From a checkpoint of a small mixture-of-experts model trained on Wikipedia: 256 experts in each of 7 layers, a variant of Adam for the experts.
Below are experts of layer 5 (counted from 0) of a mixture-of-experts language model. Rows are named router (the router's row for the expert), down (a neuron's output weights, with its number) and show model dimensions 0-63. Each number is 500 + 40 x the weight over its row's rms, rounded and kept within 0 to 999. Numbers have three digits each.
After each expert's rows: a language model's description of what the expert responds to. This comes from a sample of Wikipedia text that the model never trained on.

# expert 37
router:529486512460545468518521431500494489477462469476499559452497485496533515508415493532545542488479569560520519511499498504547519515552563540513557537439544531462543473418547505454430430520455498
down0:493501536532498484564526557532495459465456414538502502488449498594525534527533538485533471462436536491561568545522495508454505532546514485538561499496514517488500455393494425533554467509459424
down1:542498541508534586522490572532528526479462514443483488482508491557493407478534452463497473531558402544497511479536482498517524388485454521490485490500495416552494532540433524513486505536510482
down2:486518544483462426488538483462440489428481531502479557485414494471547513557510546484473443529482510471531559476571472469449495445465480475521494578550473502486455500473518488529557485495514603
down3:520511475475463439515537551521498544563443557470497586481509511543482503559566501471478519547456546493512544495453457490464474472462490479645493541457419480472492489462486456552508529476486579
down4:559529533508547500534511484597489478530461479452479515488436449430467525511450580468455495531481471473487476450440508535515493529534533535409428561508472525533558463527573501524476432532505472
down5:457453494492545475504488448507505508505482505480407593491528480544521522481526472484504494510477487539556450463388501513495487471569460526442504490497504495488526549619511534531430488531559463
down6:500504531426483460519485477473455469590488460501428510563542421531541532457460493530457527481510461506573488535444481554474486465464479566591467541493578520536524463505490535569472470459614571
down7:465514519547447448425445553439501482586490529466507452536515596531496483439511506523459455483447483460449499577511489491497453493469487483465437471531472493449479486475457466521443516558557427
down8:391530488487489497442446560472518545549509546532448488496571487602497463472458476550520490551534491469503508503482476574438563500525572467512467523421532461472529532505549466519490530522547499
down9:478536433499435527512516456570510411530486497516552475515495575528442514487454472431543481506501459458457508610516482555565545529551519475482563472534480552453533495499453482510568528490523511
down10:524552525492486387475527440444522491484516517448570478504485489514489525513483452448448479481539546500500480531516501506555521501478513505473477489547448503512432542552493521513490502493598513
down11:547527444500582577413460530451541476603486516511547556534538486492511497418447515504442503525534538447460512538464516521500496472510616495481465439569493471482520503420494519453499519481473485
down12:516468563491533463513460393550486481481488540493459527450505434477463513591509436495482481525523509501531502426452510446497479457538459519560440477483498529500527522468538571463478512519497488
down13:574500488494564475522519551468537534488478473489496543473461493442449499554487446427499507464514552473560494495460557473515580562499549521511441523490449508483434544548435473464472439453530509
down14:499452485518453493506527492421459482483525534443497446497433498533463443422525485445521446503460513478472496444462434433531478481556408543460450571456510500492518491536539481490504452477544433
down15:421571486478510473510493495463556487531517494560574487489476531435610524490507547469532441478565485496542485491536522509540529503489580501546481462425482495529458469428541432526483426463450526
down16:516485492520521448521495534509540535476497503474487555476430528452532450507460526507466488532499482531584535520505532444520490458446554508550525490483492494521478460474481551530551493453458513
down17:460458432517477501409391499520494523541500517538484482548525490581510546549503511548489563465533474558556502547493509561439519554511466500521614471527520526466509468441471563514529551497540554
down18:476442533509506555485463575495498531488569463500448414505512430528516502511542541550559532475562535487521454558494584486478460527466516543531564499460484459463500486509501542525475499423551505
down19:477510541500489543474559503404526446475540484502508468508509488502503485484501563454521519516478445434516584488621482433554512499496483505564441531490546579520543453462478472447550483513504445
down20:522521517529528538525523539562500550516542454491525562619440513551549426481482545439501478487494474490482454478524545506520563501483495450503537459440464554513502539572520531473479524506497551
down21:610451473518506548455571478445547461458432519418564502526560429504520601548436488456491491452536501474484451490484514555516515571544397489475505483542515508530460544539483539508457528543468556
down22:496526515485518442579489404523548591522478471511471522517488504485448498541530515472527502484529537477505513496540515487474506554506497468446431575476541476605468519568427481476472561432551524
down23:525496555494509520528515541507571483435559496516522451453495513468538513488486454500570491514466561474540542450460536391504478508427492496472464524440505493506456569509480426483516557503528472
down24:484533493483407493449486453552506531456536476480491496470473517476507462510496587549510580511492527552608524556460557456513456517454520484591404553461556534506560483504501454477524496501481572
down25:459509498492520446498471448431512444514471434456572528514512556489517542482484492452521489422486462495497449535568444494426515459480528519451552485460498398454460500522556538520520458556500471
down26:457458469553479487475543490437586517538536487549573503477496468495512576480492514548564556431553503429471535545459470444491415540472523503470480527414498496452502523544506442451546455513492525
down27:514492505478575475579527558409485541532483442468489494506471517459555440544481527537517516532513606512564516485502520549432581405512531497446480536450484439540511494547523503523427543519519475
down28:499467539522496469533474467480585539506489443529539481511513508461556550541433511565501501467559533483507529475467519412505457467472545488601452602545512489560514439535545546560497400471529470
down29:465443549489509406414510517409611554478526621524550532462472506517551511477521440511486499445423475463503451494446465487530443558486508478537551520416485464534551515554439513479497517494507522
down30:507468502464505456482549530554406514401532530488515532512472497527476546505516525462502500463560519533520560509483520493474551504497498497513521485498524485455435505518415505537590457407515555
down31:431459447484546450446454407437537507581534491483497499518440471480428449510524481431522500538513511483523477440550533512426502584454505508450470471550504473517469461570525509491532500490518490
It responds to: Single letters or short stems that begin a word, such as a in auction and comm, plus zero cells in sports statistics tables.

# expert 11
router:535468499452578479606588425512508428444486447416495569487489500490500493510524523454505482474479496516533487495476461438553539520539514542517569537462511512454533457495552512524488498376478539
down0:539488523485527496498516516545520507525494502479513510539503548550516472456509482509462488495509592578481463523484587488468480470403434462464507522514477427479465526429499546484420496498468494
down1:454545492469426505494501472540469524521464516502545485535484477497468448456509449501470553529495548545528437440527506536518538530487447490503535505500518564451475564574525531491461551494530524
down2:510549571499451510501463481484535481490459479451652501496491467465480503527425525437460504518509550495524503474479532498537529478499457497510499522544544495453506543563501559491521482539539494
down3:479424490461503528573536522556504466557450520523494520476455504477521509566526424636508584438512489504460468517533402500475442557522453518485492527469499506535526526480465471464481571500492520
down4:505430474505508469521544549483545484477554448459520559521548486478572528435531561525495465472508570479521473540451573479539412511450489515432489470478493522493479540450508477438450504492547495
down5:469475469475432548468540567495475501485531455515632425543521501502506476454477440529511510465515611488543524545491578508579505535524477508450459446514533548464419535480485486440499512448523507
down6:533466461548485493498506463470555497582512524524449581472573477553494513448539550511541477473530551538523457473608492494474512504457453569497490540487505481564520515563516453503443509506484470
down7:506516484492510558504510489505569508510495504496517530494457453532565441565545510455464560512518476418497451609562537461498544496504512457463570521552560491447482515466530503517476530495568543
down8:542500544531508451525589510556426523517479514452474547505530488454449449444512512474537467526454445565465512448537529471520520468489510511494500478428472506610503499489518495486474514552486541
down9:483497457514462450464531509511537475495555518462464509565496482520613470523545502491417542487479483519524466510556512457474461580435571514473445431587529478534510461469487451520520487525600491
down10:500562473468549526554526491503574552546474563516518505471590452535472474503487466532502527540505523477452447382621533487505516466491503458513458474502501441473502504521532463464450503544512471
down11:504509471502513513525536420536545546501530525498510414554429496506461504558519445436587393492429511487487487527499526513513488518563477470514505537473590510524456461550541454520467529530481512
down12:442456564463432489505441472476502462468504475525539479475485509455522568527504476529540585462445477470494530516506409568512544545579496548512548497484549620481563470529516529461535440496461519
down13:516461543444458500496475483449543521443517508573550512544452466475564497543497455504523604405582556463471507545518492474551557546534496465467589490522523511469456569498463465516526487461533485
down14:528550477543602488520499516561501545535476516448498523513430427533442439576463527459519503514493493515481536506552488506528526527503518457548482537457481473435538548516529577463500509516493488
down15:496505553530410525440421527611471499549496483549531463521483545480410517471539472545463548495539465572380459520491460531438503469487479436480471519574507547508469508496459490461457538516525494
down16:435512466474393475516476466533464578472525530481612496565497532528496451473477487514497592524491535500511462499497526521502534599486499519520445474466509483474538516512516509501473524519580507
down17:465561467500462478517499563518564481473476522494459491490557594527534507511493534512520575484490464458508544559475476447525501557463588465501464455493530447491606538434500526568555473484439485
down18:479503458437490484549488483514520530473539507488476505583536558549514437442517494512492482483461580525452549450502554514571513482448459432452512474486491425446499553470462529500480535490587443
down19:522569502520485532452511469488409527460497491430519538493526528518513550582555540502507460550462561459512543468478535465484526490562577490516476501492463500498494471558508512499500480481521545
down20:517527492539507512458512484459384503473491488489545538471450469517481501498492501464434509506532413502475480523484474440459479483497480540494530549583428499479495454514488475552464475427546572
down21:504559545555553543555484503426468549513524488472557535481499494508495514471436485484434499525514428512500538472438494464554522451513529480417542534493507428416546443460486572460526471510453456
down22:462506464459430533485480562485477495461539495597523487511551532462520562468484427579525500429493576445525519494551512554510423495539505532465482485512505489559499424551506512476537456493504542
down23:448470527523420501428404487450514527573491522529502520518473499533554524520470520479566471503479426507501512530543489564517547502574492625476601493540547574501590516541541509496525479526497528
down24:502439474446508477549505430560509517461555457530498521512535476505505508567550451551461448534520530560456475485496520505481497484471453502417527551532531419513416446453485466580462479519542536
down25:491524528427483519503509547483524433506543487584618449451486459432513485497506457515502562497531509414501552492594480537562456454485502486496494510503515554457536481502489475507508509468474563
down26:480534585485558570552588502493487506508502511522430555444527549554487443527499530538520496500498520464519571514483535432530507520496565457552461514491484511513486444539462426478569486521521435
down27:459498508451474518493522525471540513517523540516468499547483509554494496532504497534546507477545489453569536568566490449482451586485525448517555482465532441487480588418491505558553525522475444
down28:500520410531531415500509531491485452522480445487547506514377467504549478516449466471431539456528425508538504551512468490511482541504504501489537537513489458478517472515501563488496477539451565
down29:561468467521487541526532473473498472493584498438584522538543423510426528464521421506455512482579487458522407494526521473525443526472442504480422498526482472439443469535566516485446503485536532
down30:530458484446506517446413489534552474541533467513444521502536478516450555471502499524508462470545522499473499469482479524503518474493467520451500619493469477430489433524546475568436497479545541
down31:511433508471483579512491531474401436459515442519505464532562532486472434421520438510481431462415488497470497465504510528470493411495497492482499493556477474522455519478499475541486499513461467
It responds to: Capitalized first pieces of proper names, often foreign, after commas or "of"/"in" (Sk-ënderbeu, Mu-ñoz, Gu-jarati), plus commas and table separators.

# expert 2
router:516498474479548434540570483529525431444502451470486521454452501504571542532529530514482510445422528542523543489466449456495515522496476518534570546463473509463495443445522533478530506482491562
down0:502496486522502534502487453499486565494537513495440490479445492538475499487450414509469436500539544489499530465531448489472492452481396548493510461502441528540404539521465500529512442493444461
down1:490563495497540472480547485526511537479470533460506574474446501418423548438431524438486507532499513526482533472451488526536467465485552437546560449501532482510561524431487467523491471486474492
down2:483513460407464407459519528539619525462538526439481502515515541577537475480481500487570465510525484502430520512520512523440463447478536499500499551478499539520457450564471567532556504522592474
down3:519439488494449550518518413514510573499471536479458456461525444522531597517524487542564475506482437537503503480444441553487506492469406529607481500532546470521520503500473498525466462457508482
down4:511528436523505482496488541553499447520494511495508513481559431488478508469478578608486535415551509488497519554498547526504454549467494606454423488450501519457514468527491503435452521448490515
down5:423512513513574491555507453465539536473493494502452522500492440546496545478456496526523516544453497480502420478506478502477514479525490450537478513516629537498478515480484517531447543543434526
down6:523507564473476442444428540594531476480485509481519587513492447490407476496493472491521521521524497526453468540463495471480514529541440532511445512523543546492536491536492519521487508541492457
down7:468493491438478517509501457431467537487480477511473478503457513510558528526504497531488448479435522443446518513488462487459500456538536450557582508524451445514476551447516456563521510511496512
down8:497500470450495440561532449519482482436501477499487506523504522539509517475468458589509481531452579474522467492464463512495552465524452461570483548597558534540477484528490569577534455482517586
down9:457522495542550552599500450529519510545496466434455503469438521475582541529519457433512503502528460547490442520502507502505494523496386491504500548470501548509539483448489470449499511510485481
down10:471577473444558607477577467494457466475577496532502515498482520501500507430506475505539538465464530465518498440548551502536569434465475492476550529485516513489425551509572511462500416508503535
down11:496515514424560621524515499532448593558446484523497505502456558484523519498448525503514489491487524536462499505492513472517565492490582508525581456432425446505572464476614487514484457424452514
down12:524538459498581521508504542445440461497516502436493519563478519462400466568546507511482521476508542507521498492559498406536534478499503559470586470494489488454500452450431481448433549466509482
down13:551522523480509517506553464513519552552495559489545482577452462523526501387519499485512498478525372452463497448471532488500408458500484471481556549499449460435510457445571448549516515530517481
down14:546391519421483452444499576541506478479535475497524520479473472558499477527517466515460537452540458508533561522550493484451450420519490511530485517453452524518512429484414530457553502428453526
down15:500470470433488479439478559604577520465486505528479544435514483566564507534508455528491488454531502499445512539466486500500520419450546522488395490444497487543544479434560456476522507499510568
down16:517489487498511537520510512522472519496472463478475411500546398501538487566522495533534486491481520491505507538498528507461442511495541539487428475447471534501641397516413502536554470443478506
down17:517561462563469500534477531502526516542499506482582538515486493484588483484510519505434506525486496491467489467504510505406540508454542501497480462488466484521400501503502523520534535508516479
down18:491548512489500579564456485447612498557542497523461512519520489528500449492458474602443570466524483499566497484567532478502462455446485518469511479515522481506453549518496610455502519458558512
down19:450561498606480528427545536507494573558561472518450509445506528581485455456518490512588502525528546441510581479465503460529505535508508421480441452470505510470519455470535524511467516509495466
down20:527494528511471479460476474574488462486516458447503411589558511428559503462504591532511470505407515474504518452489554560495549507472492511488505492602515448526488487505525463521502513531510508
down21:500487495521528511523465522486428478492534448512540496476499407499482505426493579435463514525469475429474429537448532532520481488521544496541585531467476501513510503432549436559490484465447447
down22:481553536535520449525466529532557490478441494522518586477518514420516455498493482528505499513531545534488481490496552450559505491504532529413471476511515518455387464467567513468491461512443519
down23:488496484575572443477546492478528529531510511498517486578479444495537446495546510511533527542531483487530521442559483503424458478439505457594495479574487505457553454542436531520516483513510476
down24:498445519445512453448513540459457448484523495467541556589479555500592511490483554501450488477475576536530514556505528485494494518443464462425541478497449522411438501472492461462458482446512521
down25:511531477548472520556499458519528412550550563477510486550458535493532514499526534577488477484483562528492511493525480533469475442447417427500549525479485516435543489496471496488498599525469510
down26:443549525508566528474510528585605506561500502500502540543474472515474516483516484499457467442552518554502493476471428503535552515480502528534551484498436477521467450436572473433458522489446547
down27:443489625539483477526500489532496506549500520507482483536562515543471510505521507549429485579468536517475476514467465556476489484509437438469481473510495428576427561401504459551534542513493450
down28:501493487444545476467446450518596576479478508511452482476495487523504480485508521552586552492489527477521562480515519521549518512484530468530480521482592465474409498503495523515443510538422447
down29:519517450551506475445500547463473509479527496504543501513486487531508515417480569537418550487507517490423431537533478518469530558500495507466510458510479536506473478537478513498527517477505530
down30:476523442467509466496471499451515481427546487434514564499444502459550461516517566510489497498443486530480559510473525555470536520543552543455491475527548496432494477495539492551534417501521528
down31:473509446511517499455441508497474461453447513532536561527541461522524492482503510531509577456493536531516515525538493509505472500496500519473510481449522510468484442536472579552475500497475471
It responds to: Inner pieces of words that continue with -ed, -ent, -ence or -ing, such as resid(ent), indep(endent), Ag(es), Sci(ence), educ(ated).

# expert 45
router:526498480494542474510449460560537444470447412495464497465503515440553515525484531465514518499501554512538584500484455491527547560545558573508541544475573588403604476479526540465479482486452557
down0:489495462508505531581505547523509583363536492503520465457479490490501467477488496480520455490520519497508582436506486502532525610483565541426536516453541431502541471476499557511481446563548494
down1:542496489463465520469498481431522536481545464543540436515577477544458462472534476593442450482471536540517485441548445509463501494517491462507546492428521511557462467466414559477558507503464541
down2:536571474494503540520485511606517504532544451467558482448504528470505529426550510466522435581525562460491553467467515543531494531587499407500547522505503507486489556537503475500522536466536518
down3:541474553535588465461527524512493507431442421534566473481555515492499507511446513566459430508505528463562476482484551446523534474550406455521506420550488468512519507533483482525499497513459490
down4:487513517547529443494517470529482530527516537488497505463496581487498516540467531430547483526449493515550475452430553480525503580454496553532502523494498482530447581484536478461470459497439470
down5:464511422458473505488463469500529464482507479561468455500527481468526513464537469517531487416508548575493476503509453429507511447408475416567572511506540516467470461516452486520483491526519482
down6:494467561438472478489529542422548496531586545528517556511429450443508466506473528463513526527554510473545500453500458544512519456529485417481489508489547577523477504532489553479450566538527474
down7:479487513503498446478481502476544539461567508539512530473425497485437439478525543471457497492534536511504501458593567450462446452546512425536572475446483514509435525499492432491540477487517451
down8:464524560540500441536563535488543467402435530495437571487433493452551515443506539411547421470501476529551562464465471490566507417529451517551472535519565515453536472518554530486458454501515510
down9:434492481543495529514466518536445468449525532541446464495449545484544475524453511526478553519546497454482525551496529519546476493506606541493508474534556470459579444541479560554471488542530458
down10:506471477515472478473574462486507545521488489482499482523498410455483469535466485437572538474517457471457471523579542547540447515416430554517452525507496497475444476472504511388461502466577485
down11:512593494519454517517480482486471582512511528496499478547568577449510556436495582479526555491473521540469600545474469495475473478565468520518528511490530484476446581456472544532493435454516455
down12:467509435498461483442465464469487575475523490533580483500528554532550484505440505513464423462484452563514442476485457495527489414524437488534555472475517485436427539580509495524514437484452456
down13:506550536465480518534561495455566486449471500542623566554496513487466511450483497450502486488444503571515491431504570500530505465497470424496412499471449501509450457497480535523475480533416529
down14:514506514440465499533501382528509580549477546531491568462520492427499489459463384517487552486518501500515467445549486527532508467486490507554473482542539497507448475536466465525523523541518502
down15:479457494476534580507599517416465556492507444477498429450440492425453571572508477459448512445429550533501432488539491480505545496511520536472498536438532520546528443525516577508593476544465492
down16:499465481431472513547480491509450550470514459510454517468539454512502539502508436543447457471454478590548533504529518477473544536465523411553550518561475485525540519584484556519517477519495485
down17:497447543430472565521534565445475434544468489509474482526465433487488526553510575554574510495468497441509518537458454534458481541561487491460548545538483540515511515530432483504508472461516507
down18:476515432497523558503443557501542515479507530445544476497400476460547489534457550518450429490527471490537513464509412515504493517454462517573500506527450528462554459505483466538514394498511492
down19:468535464558528551415533484508540492513502486548488528507486531489565447566470479493490530458493501501463521474529502479466492505514538574457590500533476484580465504587521457506483556578440510
down20:518504496534478522484546507444503456548538467559565462486482453438488439595546577458499579487529489528500504527593527508477436491567536579537502477492538572552488532504468531427487561452504534
down21:568448494502447458538514509419457496507422526490479482490466477501502496536516486481560576434473459508497485488516469544555471487369458527533552485463461587509509477473508434488510443424513513
down22:466522526474543443498514571532441516455473560546554453539543430467467532489498493522524468525531556460507536443540491528514471504473513485485487480536574509461515515519520608550551470499478425
down23:473431470542526468493419511488476553561495507476406453461460492536502501522448530496519430488506493444508494474545483566466486483499519512443447500567559488458546519505459424459535572523589457
down24:478498583466491457510525470438541477439548520531509568472526507540472526543564441492565508447500477517481509447522533512538463482549446487516421475480473467514459451578433500489461485519543524
down25:424551484527530551543537471501524512484421552518456540527521498443523538442486532417549512563452442542549490502493520496508502464484493501532449535497452479467500509448546495530490452502509494
down26:476556495470487462464525493443531529528500457496520531521376496485468487545554515433496510474507531438396552534482525530466438501518513483458534501562541461576483493533544473480540485540552459
down27:522496494548495500524502427503515512475463524517481544515544494530495571480466487462540500521451498498472489520534432546524561512586456492537518464511567532462453561460583525530504518504490468
down28:480445476485488500553502467447514495606482459549458511533519514471468520501542547551525487443506510553490502510505486521444471479526476395506519492559530486535453555560570460513562484494474484
down29:540478451504490485539488497470382425534461459464530544541429537433547526427441500496537529437540562508484481501537467458486452534451485632455432537499522511552528472454556481571497500498482500
down30:550462528511550537538445488503494568563477544475516482472481462522505505488470488558407503491479503504456508473591518483515498475399534547494420504458507499568508554462481523535574426470574462
down31:480487566466455517537518499532453502526448485512456496509447489535549532504498429480423482508515473567503478501474559525481508588511535394406558547502488511443516566556497494500486461490454475
It responds to: Short pieces like and in grandfather, al in palace, the, and digits or periods in numbers like 6.2, 125.

# expert 55
router:526433494479525462509534520543580464489507473476466508480472488478516501542491534444507540476509564546518554528471487473556511535533547530504538566453505513469519430477556486472485488443455509
down0:504510538594424481508453534525529542512463489422498509463470519508488520515499523463486612539570504451512480524439579507476523541475415532422436473549548465502507461532548465456479541491552428
down1:491483551483482503565558544459532552411472522471498550578488507521490482472520461495448407547483549497464532534553518526425536468500468478454512531543502474533501549539491517579520526505493528
down2:564486482527456532510500481518495534531546498534484470502421508540450470472435493540486504596463448456453500562524559448457506516477493493515441505511546483514493444475467552476518520534512492
down3:502506397542567493469544534502459537448445510491502548483515495421519488510530456514457514539495550507478506469471548524501523429511497431480492482502507541485525510594516544498502537448530503
down4:480443479404459487542536435490480502497522484533464515503529578535567509498512484546511444433524506508508533519510456432547552475498452479555575513502536475442440515471480509537524481455451506
down5:555499501498562449472537497512468494520416461516448511460547488485516570522494462451523420482519439513454453556518516479513479371531551545531545522506463508513520475518483517381511411437489551
down6:445515524502403540477469421487501500508528473513497435511524511491532552544521501472527542504505455511514518461491452543522490561549614502508511510401516604482567484498471530500546442506470556
down7:509496492440471465527444439511549583452550509524524414495495466476498495516527499499485532483511476472529503451530561530478466471458494461518555497523490425477530492499472455459487532510504521
down8:543471555549477504511537524444504477426593523567520468504563506482480463522486434565438444483498541513422499513522509490518511452484449470491530544512465452519497451502481488507494529521527521
down9:489504470539499406550534488467530587453476550478506596525414534464470509473511515506514498522560551456504538486447560472506517495496436460517543497541471474418514569437510580471509539537564477
down10:483505484538536467502597459529539468458460445485553497503456460453426514496519501461546517563449474503504463509529481468550550588491528465450560529504443544535481551501477587510545535455500476
down11:539529499512545500564455492545568517551486553507606521495527506506474551506514470436465510542554517466500564543421577437455473472517545474471507490513471432470430481513567480492456551489553513
down12:558455458490462501436503536516498512501524491509502529474514526547502509494502408552447513455595526477528550486457584467557512464473543498473470520449539479533438477490498531526541443433494556
down13:463518491548501524474457518493473475520511412509517470516527440513575453513479522490536506495482506426474490471486454505447493549469522512561513503511435564549557510534429598402509516469510444
down14:516561552534460572470442549522453452523467448491537550480585509540475458446557496506490475469506481473475508508524548442463395432509558527497442532451414481520494488516521511508472477476464538
down15:404548419479411545457480554532496507540531532521500550519555511514461482478545466499517521484514601465514522522511533480555527474510525487440571508511555481478486536428510474522555601497548457
down16:537488556551530575565481462482480473516488487490530554482499517440537565442545485482519516478424533502471526496451447418467534458514491511505509480444493532446512510502470515458438511500508542
down17:555496561449493471543517452513456480487542514529523481453568510503451476506486483557504462494481464514449479482455452513420481435563490467479495506494486505537505486522440506570488494537520536
down18:490499470466508516503577526458471463447491491481489493512477497413481454511557524487495483433545474555516469510575535515477477497467444445469541492535437548527572558528486476480544497525498545
down19:480424559539525418520493523518545487599494478531504539498456520479470533551531524489486490537499530546459502467427518485513539513535503519550537562494512523511514462470560446484521438462463541
down20:495480472517565479493517527458500459424436527488505534494557531473450470510505556510495436502518507554538518525486521531471518484489513495458497469560422538510491571443470480509533411505461540
down21:496524469531501534514514497544515441567486498490543542508540472515449470418516479462434461457501523531511493548551473521492476513529521561382550526477472523567466506507548440532489570477480469
down22:534516482471517474562513513484488489548480547532503513558533539469499497450501422447439462545450440456459501505528458448517497505574469477571540523484494491517463489408532501579555498478521508
down23:518549503420526542490499530454459544468456473495514468475492487541504484512423499484509474499469444443545461470552528490459498418453418491475430492501526486520516547490488527501441525477437594
down24:464519442517540529460529465521554535490510488475575529500513511518487489584455576482443534500511430428493485503532476462509507586444549500464530539508483495467430567473488433493509516495501492
down25:518514512565550514454491511428504499504452486529511517506463550523504479455528487511521515521484521529477489595455510443522534569441501588533450533472509553493514494480508624467555449489454527
down26:492500533502495500468457505552540484516525552500442519489539548525458496467507434544457507494518533531504524575421451449507585465516564532515528510521520433518449493462566512540467455468526517
down27:477460418543519512436419499523551558450500495484483458429546552482486548487522477519476547567497595529499472456494480505529545500459483522505483462505468536445463444536529459476542536429514585
down28:494477531453490505518451517537533504472526461500505536448444479527495552530485523492537494452477544517413571550501473393551468544460580568456433510469451543466508496570425463438531458502534512
down29:477496397539492445527507538458504570564524433518511497538427486547532510513497510523470493523483501545480461498581574437526469508472524527464491516480570542470513587532442533448562505549373531
down30:499484424494533493463519511451491531470445510446511561504458478483514525552470528517591455504464464474537467488451554488556502471516475480545493526525482484479494517521520566540535385476496478
down31:506431489533542549526574552484496528509555476548486514460474451455505426528490412517508502443489467478481565497631518469459502496505404490496396507539512507463486462529499514447481480438513508
It responds to: Single capital letters or capital pairs in acronyms and at the start of names, such as LTTE, VAR, THC and Kelley.

# expert 56
router:518515451469500486453476486503491504453502462508461488420490485451544530563454501517566545478449592501505482527499497544498571516489544499560480561455553563472515421461537467459521507382461516
down0:465448492486485481433509532458505483500519549511498547526551554536489491461492415504503514552526470464446517426510476474535544538451474453446419586529529468553414425488583546471463570480452522
down1:464493561510503498560493496572521501483456493501592570554555549428479469486532450516455502497525524502468549492498468453433560528553451472456532546506430505420477499416486550547489476520449462
down2:443526485534471491525465484495525497500397518500522480530488520500479530442434448466468448541566501478505460505497576482521491487436549497483536546472438420560425491457542513467544524513529444
down3:498534454488546512586564488501449494485470508498437591533507525470507499479554508465409492483524526482518461551443530569492504512544536530455517521513451565388465556502500489627521467484515465
down4:461504505502498567458506515474524501523508469459505482495499524521510543487467543503534531508518561527464433568449462459479486506453463539513542471454495497589556495513408480428460564511513461
down5:475497486506423526476490454487534539525505513529517594555539533539573492580496495543518479495509480554452527551473476554542495489539499506484452558487516500508453539567564510508500512536470475
down6:548497474436505459526506451444453527490508508464460547538497495474525561540487521485427507502472438446494561564492474463487475472410520478505465507456490506593497531508547507640473427495570511
down7:483520541502504537508512492492512468543505510537583474497436477432498532464526476485512421430466492506504515490521522460519513521531581521501451569496439527483507472529489552543518506517484507
down8:489452483503580540438521481509456538485412472504501592478489495593580483507491437476491526492437483535554493549519529515443459493530516458486527531506510520535501505537540562534500460454509471
down9:533508527521443460517522468557473554522543513519447522509505481575493473450514461441464538518451489547547518508480519541502453544453481515493440422390456494579443474530533583507532387476518447
down10:529448473512476480483475494581501540573441512512541445486429521459542538540443444518560498567524543503507505455505495428509520534436500483540453511517505423520454476507513452504487507526529515
down11:520488474490515459491446536564593454574520454492523444484500466433527447537433493548480432536519517516529527533421534459497432493470511517516487426525519485597505527455494434572551493516516500
down12:502464548459522542469506465553546457495514480528497475492523508501518512498510601500502454509501497534546527570470533426461488473491492537482469521446468546504612487466471483524398517455536508
down13:478452407489499528477551492471538523444534534513482531534413456525530525491533497501452499523496496475504520529487540560473447478469471495457530541389557428527480515520534612473541484472510573
down14:531469560530400514465518522503508529510546541532506477517467468490453560455479513527522464520526510456532516537500554490463521468496489504550528527473498469580530440526464464455537482497487517
down15:477492501518475448478549552506531529491515499518541469577490560453579527503496482504439504554390480484517430479490487502485454512542432504496433507514545518490523442521474488457528533529605579
down16:526469472538598490378462556491477495558433493467492548572512579531522512468464477519477502497486498521512534532527522535597455553514506446449524449504601469532486527506508527433467524505496540
down17:492488516523488514521503457422469502569520522429525491523532479407512594540459486573469512542546492485485546470557478502578468525539577428460568457515471448501502513561482516463437575563510547
down18:478475504466521465557510459460491520478498489580583511431429545500544482514517477496473532475488507504497519502518484473497493446582475573478430576522463510455511590444548480518574502537414515
down19:459512468576483560490503467512572540546455485525533554560476538532525498557452530512516481506461490503492564463534471442521540466546501494476437558492472498494575475542437558532494512498532572
down20:481508505445555497513488539587450513463611484420501467484467467479527479503486441543518541489483534478470500563526488443506508480539480462485441441420507521527637498486464513552471564484530620
down21:451537473489571486452491477501487477427520504488509519491568489442496428531473541509523495507462579501494413522487514532462561479520549446465537509490493519532553467443485376509524559480512461
down22:487469498450538508476531463540462491455479513470496534497471554461488479546448481571482628508495477465468505529484473479479458553577530523535505511523439541513542475527574528545444455539477502
down23:498527467502464472528471505545435471440516480516503566438487551513491490531492469499503510505527479471509511514451496481515536500561450555475495517540484536516522509419531494524523467478448473
down24:478500457528465462557518503544504538531472464482552504504550471502480514494476504509524598451525461509435448423472419597514453492516496537533449517565473541504545511482436442502497504499544491
down25:542490552489511465522493532529486526454519490518498482438431526446504516495497516508508544495431511519536483538498523512483522474474588466505455478502459547495519545507570522577522421547492500
down26:616550483524434432539567509469432507545485528482530484487456473465504499460475470440539451463515465436526568470492471531444512463553492462561421477533466511479477521559537510418479479496522453
down27:513507525541506464519516440490518571469516495512533458494552499469541499536521525504489454512478476523447491464544546570474528511539533389521535514525458550502519556553534497548456433492562437
down28:500476431555469512549484496439518548518466496598542459495503461573493477502503516515448452515524461542564534473530529417533573459477493612493469469443465492464445577520473523504511510443561541
down29:425530464468440523457422484439459478491517539535606491510637531495475507430507473500491504466452509502466516505498471488485517549444518481540501506508477525434447489448475526498609506496446553
down30:467471529471543491410484468510504545542493476486496468476522533508520502420531515502481536465542533520484443551513490524518542536488450467565492536405500488524498569501505477392542517467503500
down31:459550560482517619481505483410542504498431478501507524457502562433463480471452515522491496524509553500522502574445513594453530540513507497517508503513471436551569525600506510506537477511491478
It responds to: Digit pieces inside long numbers such as ISBNs, IDs, coordinates, years and percentages, such as 77, 35, 194, 000.